Below are experts of layer 4 (counted from 0) of a mixture-of-experts language model. Rows are named router (the router's row for the expert), gate (a neuron's input weights, with its number), up (a neuron's input weights, with its number) and show model dimensions 128-255. Each number is 128 + 32 x the weight over its row's rms, rounded and kept within 0 to 255. Numbers have three digits each.
After each expert's rows: a language model's description of what the expert responds to. This comes from a sample of Wikipedia text that the model never trained on.

# expert 6
router:105102114081127105152212138186128099137087114096120153107116165071136125167125124079124024176109122158152166149124174113102141143147069117150129104144102138094103123106109139171126146146092090130203155157125136176100113158100122123112174108137142143167165095092142114121100107148114136166110104144119124157133142137129174131075174109132053156154154103052147108176117127118137124084158
gate1:119170083180133081205107153112121128125121115150103181131115138142076114118103127107158121145163169094149105145154112105079127119188096154142103085130143135115080149079138152126125125115177063090129163157114151139056209125116123097098125149127143082168130126133172120095147102130073129150071121144136175098146098147110120097147154133141158154072122166178144161118078119166107102107125
up1:068126174091159127102187094127147098097163143130101137136084140096176078094129126097063041087094118125128135199115172134128171183154128129154130139067104125128140122137150100150177124135112135131137148073140087130122076156110081175159161134100108116112147070081137166154107148133125134135180137143147076140191190143180118173188111114093120103135121132094148126161101150075150161171059
Closing name tokens. Final words of proper names and closing quotes or parentheses, such as New York, Street, College, County, and ) after an arena or actor.

# expert 14
router:107170106095119122155148148126030128172121128080091147149136174080127111147128097107048092141156107120121133093144157090158144136184123075111125090102193151118113112112104123147144128180067117149095132188079170129109122110098150164098160129137155115170131114161103153119101081115145125167104138107155155137078107037135131123130156107124059149178187098117114063206105124100152130078110
gate0:147143131079124105107123177145146116137161113083121075173154095074101060154152133066099100062088073166119139118105140151128094144149164140170122095154188096122149122097104131107110137120135152157118126124184130134078107137090156101158138150161115123144141148096121129086065132102118091075146138133088053159154133036096174122120151157140126075167184190055109108152074180165172128051122
up0:136112099080109105065095156132160102106138155120131108066139155150156091064181118112075108077164144102180091084164079090145126147093127148134078155167133142174151097057118125155120106176162169143088027124122148146140091133093128127142131103054094148096159146140144137214150161146086107141142138133142091101174145141101107088140099078163122131121110115115134134138118178089137106118122
Parentheses and first names. Opening parentheses after names in tables and lists, such as Kyle Larson (R) or (KSA), and given names like John, George, Michael.

# expert 34
router:143167114112097074153148160126119144165142110103152074128168128103120139172080110116149066103129105089178145134126158080096173126159102098132133186103189165113079121080117146154114133210127155170159083148108169160111101165104138171136156112137144107175163146164179155145118143115121165157107111141218116111052153116125141120148172152187058176196101158119144132130103137127128152126107
gate0:108129088070093083153096092133135127091127146097166056074126138138130084153182103150137150101098114176144128120166166153119124118140087133122157180096174142127096067153151123108138155132123134183156102137099147138127152101118111205089117126094111127149106108099124146145097106191100103123123052167122148132209199208081141147143074151157076096090149102124105190174078173081122164140118
up0:175096147208176195112117139168057099189116098170072183117117111143174089136142186092134150215118138069088166174088117116099113155109187136126091089135104152131164175146122142196103140096177088105125165092120115123108106147128114130112110113202153202132124115134109109052165142088122209154143181137118126148082030066156126132073155070061248147154100146159094094104114132160111138103121
Articles and in. Articles and locative prepositions in running prose, such as the, a, an, in, at, The, often after of, in or as.

# expert 27
router:189199132106070110142145126154091092157096118084135062143128183089136154093159119113106084197148104096121148124158155072131165142180100103161106151124150186124082119090116125144138150125132157166133126155127145129095122164112097158110091087132144156133143128092135137094117130067134200163134118122152108106092148098105150174020157138105103212188185126124117121134087096146146143125121
gate0:142105120144129107092068157166125139125120144076138108162150148155147101158097127128065101118102110134136161124117120129165140164128162163142092093095179143098117164125144147098130133127111114070100101137117065136116140159092080146174108118155156132144108115158072104142174113111162120117086174146152117097163165096102069156230138126107138109139172120078150096152134123105067147076115
up0:098135128104132089130155089158162086165131165162157102113120199141166148171123138096106193133134156144144129128120097111172109138147133103114187123131168161138181163179121105100120132144141123077073110126170105095098166147132166139130078204174145155119108122098127080183115159128105162151183127126139089174113153074133121089131120112108059116108168117130098090114134116099128153124093
Determiners, modals, material nouns. Pronouns, determiners and modals like it, this, these, can, may, not, plus material or energy nouns such as clay, coal, energy.

# expert 35
router:087139115100093072112167143130117081100135130076172159145139146094130155156120045144135106194137133067128180120148156076191187187163118134141158155146165188114107083110130111180142156165119114140145158185108155192087145178052107183159112135092143140135164101126126152086127124102129152172130127090142159125120131141134176132101130118108092133179131106124156118128118087149150174123176
gate0:127133145138139112089141171103132104087125124151198131156150127108124093152182112124206144172102083189124131085123156115136106105187146083095122101115121165137073127114208135159190172164148159096121147142071158197096105124162073197145174132141130134168177103150110121109124161083145175118077142173103102145144074110149139131118127154170130170194158153141132097115152170113169123194174
up0:152084155152117114123118120165109117148141184064109120129122165145112120139093112134039083105123151076116119113159123107077137138146093143089149152155130168131118133143079089093087102045143109163118106089212143109188125122108122064101123111081151129154106139107099119127076111098135088167170122118070135148128096152067108148131149126113124111099136095103132100076097077151153161080121
Nationality and place names. Proper adjectives and names for countries, places and people, like American, British, Indian, States, Poland, Colorado, William, Charles.

# expert 28
router:147119108117141098132145094108135151210152109115173129120137119090075151150151095130095105141178100090171165082139127103143178186152149142162164145142129155127138068105194132126127154177076135164163099150111150134131132177130116158142190093113134127061153117108172160134123112102101163150142078078160089083132136101101188165094118168141125152152108154144146112120112078150165109111232
gate0:144154112069151104130127134082139136152175127109182110152199120107149128199086100137118090135136100148126145077134141145110047157116102158123105131184126105116175078140156091125208193140130125150168133131081162160135207169122155100188137152142062101112102093139121123066167118173077157098062115133112075163101130186144128122123111122127120098160106115162102150150068144109125172136132
up0:149151196094186086173171108107145130169163076138140091144146129142135079121092073114162140108162095116120169081115165147115106145116099111136076111151124103084136098060075119150204138131096068142105140089111119112108158153147150149125132138093028146124123108114090131064132148104089119121081106129126115177121102105122152097137115129127129104158115103129169132151135177098171143110099
Adjectives after articles. Descriptive adjectives after a, the, his, like local, major, public, military, common, plus match scores like 3–1 victory.

# expert 2
router:180150107080134121129172167136163130156153113151122059152128165074111112167140077132102072107150143069137108077165138131081165152173093107156126104043178107106136093056126105184100144181131112163151100157094142143110089244140126147113131063122160054125137118092157140104107135102085127136150123112142073073068140134118131135130186138136121139150134155073098104180100131122164100072164
gate0:145170122064130184119202143132160143202144133087111099162136123090102119161153065144120056141114115139120142135161099160081162111117090142203133108101126050146192082126156125137137099134057133136157142070112145098144072199114134206174152131092113078123139128172195152129151131027135114123113067104104159144152115073154095108114138088153111078139113112098086140151149119128218073158105
up0:115192145099148188095168126138163116210119148093113121190103110087100125130157073140115047119094119162110126132131147154123147123116094108179137119133088074125203087125119117109122117159063143134162160058107167116117081184110106213159156144076074092116133134143133138143137137046154127114122062084094135121174124082144115094092146110175089067132163127104097130136153112163163055144119
Dates, years, months. Year numbers and month names in dates, mostly after in or a day number, such as In 1725, 2 April 1948, 1989–1990.

# expert 8
router:104135115169090091168112204198097097106116111091115107190137143138084149114084161140102132114137176096164139119128150101088149147152059099202120152151190097105084127116139117114123127164113119177145117127127145174088130154111116096153119104188159081225191111123171139082087095106141112132164159154164139093134161123091144192115176136157128118114133140095159143135124123174120140110123
gate0:137132162129126149151110137121126105150129099114124155164119154197096087058131165094113122136106215187171201087085138176088137106098160105170097141149140087139122106030143132102151099095120176143172120105150172118155134087101164133163166108130087115184125096102128169089146152180162128038128093081083141149161151145044112146148172168134104136126144152077122157146108133173135100184108
up0:138081145201147107128120131118121120115136134124189157074094153147090148121115147098105103196120091137162131108146093107140149101088048142133127193094058137132116157091087162110110114102130142092102146151116186110097159084148131127115077159140111201202113134119141134075115110178102237158119211170109117094094176183194116133104059065123145129169104151086192120148155148162155129129156
Adverbs, conjunctions, ordinal suffixes. Adverbs and subordinators like since, now, before, than, instead, plus ordinal endings th and rd after digits, as in 4th.

# expert 23
router:158145100181046130188128105171124134163181142100158126163138218105123160169179094152109138189102109130161157067052167120051161182150136082142133105114162138140134108124125127118109148168099157168161106159128153116116120123085156114118101092155151124206152099099129150082098105095046128143111120169090133065145155095131139152100212141163114143134153170156202095120053109189136137038146
gate0:159136175156108171131157172132096102199123146142132165169162094114146152136141122125147106047163192089107160149178080139170154125140106110152114112144133183147127134155079146215152107176150119144114142104122135137112185073148126171210126096130086129179083111168117123071184088154069196146087144141135140116103157168110144092116167165087140153109093164087232140053144135046163167096129
up0:110140150160108135164099122114122108190110093168111153147122111151156196127124148168175140080141156110132085158177074209136161123068095152127117127084081105113120164121109094185107097172197137153087109110163141167106097083141197181197188139098127126119134164146108189078141117155132101140136122119113147131129135150063162145159127124147127090116119185122182128102138183115128159062178
Linking prepositions. Prepositions and connectives after nouns or participles, mainly of, by, to, from, with, after, between, as in succeeded by, definition of.

# expert 5
router:182125134167107104128176167137094141137130094120143140169186113094098160121160135107094121135140113143140154112074132139101159096145174135209074152103125126057090110109157115157144150148132134111167120143084163113143071134130082145136129113131117144179142106070144146139105092112120189123154098202120136102054112071121143141117173107132094138139144152069128122161131122172165143129125
gate0:158104150087131044078081185082151163069135136171147087142217137116153111141135174167175190125089115149107164113068195207082144075167098119157123114084134107091128156148151188095107130087129121110055141118150113107125107135121150091121133143095109133156121094152143128103084104136139117124093117123165130126184113127162094140144120112129165142132150103200130130123187096079118166131099
up0:098151127156152156133155066190094107170111109080180147117051156065107170093115102073107084134180094072148068132186116037149105163099143149140124132136135123178113111135102076130170170180089114125149103153172138091122163129131115151120128119124127122139166176041145134159170152080120166182130169081091137122071169148103130163035135123114068139123144140067082138114115150153113140115152
Quotations and reporting. Opening quotation marks after reporting words in reviews and statements, such as wrote that ", called it ", said, never.

# expert 10
router:110116117126118127172147170135136092161125147117123118125114145129093162118174151170135123144110109067165127163128163129113173116171073117180106119100160170127069090129156157109124140166104129137162158140044104172089133130116059193184142093094114083116139126123130173097108128124041151124130141097082081144094140124094159152102105157137087122165134169117166111174126140163135137155132
gate0:171224157097171150123124131101084111134137134116081156122112095161082167134166112124152141154126098043086097126070138073159140037126100127136143154128108119108088099086090143127105105205131107118210149124099076165121212129174154143157103129116094138168127159133106185071217145139073096135095127145155179092167144124085141136118179175092129153123128158158108112130097178193099120156114
up0:080125091125121106173125109140075090122095196098144101164130122106076093101156110089091102146104106125083150169120141104125115097139147127098138100150122135126104121121134136151142093047122140124096231126086162188118164104094114202146123091215134118146074143126087130158149145032124130086127126178129119117186161109107117163162081160100130143161116117129146138133083148096124123124135
Pronouns and initials. Subject pronouns he, she, He and single capital letters or short word-starting pieces, such as U in U19, h in hPa, (b).

# expert 20
router:099122076085138153114139161137132118140115084119093111151108147079195108137150136104100044148086065107170164131126169115162154152189083120130124151132145211094100110106139121116102110201135148163111083174124131120151097141098085137127126108133138112169163081103142109122082089138157114189137132106112073124141167085099186104129172094126073136153137135125141125152087116084162171097091
gate0:175113192130070117105192174144162155121100075159128112161163129112140124117166085122087152132149119175115176132090108163123102116082107128085161139124166158127113121140098179103126132176124123148119082128145141098187060137178068101135127182123102075141151127185146152135149158138147098102091129139107133156124120168135149120147182161169162097099135121096159146192118060125130152131088
up0:202154161130092167076178162160159101095180092147109151125179110155098147136140117125083157176111142130119119142114104121174093074069108173067149123096109184133109150115102156141118095145167126122136074121136130129153103116133136069145101083110096139135132117178120126150150152119135073052105180114123128171133112187137161088103172192114146117131110131134147108163140127086113143101113
Symbols, scripts, score fragments. Odd characters and bytes in non-Latin scripts, coordinate letters E/N, units like m, tennis scores like 6–1, table pipes.

# expert 38
router:111122084135110105167193172179035108167109106085104154158128169053123151131136130199071102158136103086158117084134153060130169128159109090147118106148171165088106062084128111182113095147103134115130117132088114163124127161089139130175109098116172090182147133156119186096123146072079155147102115163118126112078151056132148167128156117151113173163155138096123130149086145133106109053138
gate0:141135108096141113139128144088080103150090136075149157127132134101115095165096140065047181115140096114144152120148109071144110124184123128167168153134124142153113103161144135153067117136152129122125156116059117117118092141125165172121115142120134156144127152187072098120128064107083118134110118118076145092094156115054149134140177082074023159086096119116124133124071169096118124125171
up0:097107081113126167115152207112105094136141097105096161149166199101139102127089116119136052139101136122151171132153158119143140171053105152141176105145114191135149172154143140105084184097119060097106144087105140076168045079118139107112096194109145169148134092126078141139134121111112104133147084048131114073131091091132161130123114068116143140149050124113155174119115152081197140165083
Countries and nationalities. Country names, nationality adjectives and sports country codes, such as USA, England, French, ENG, CZE, ITA, often in tables and lists.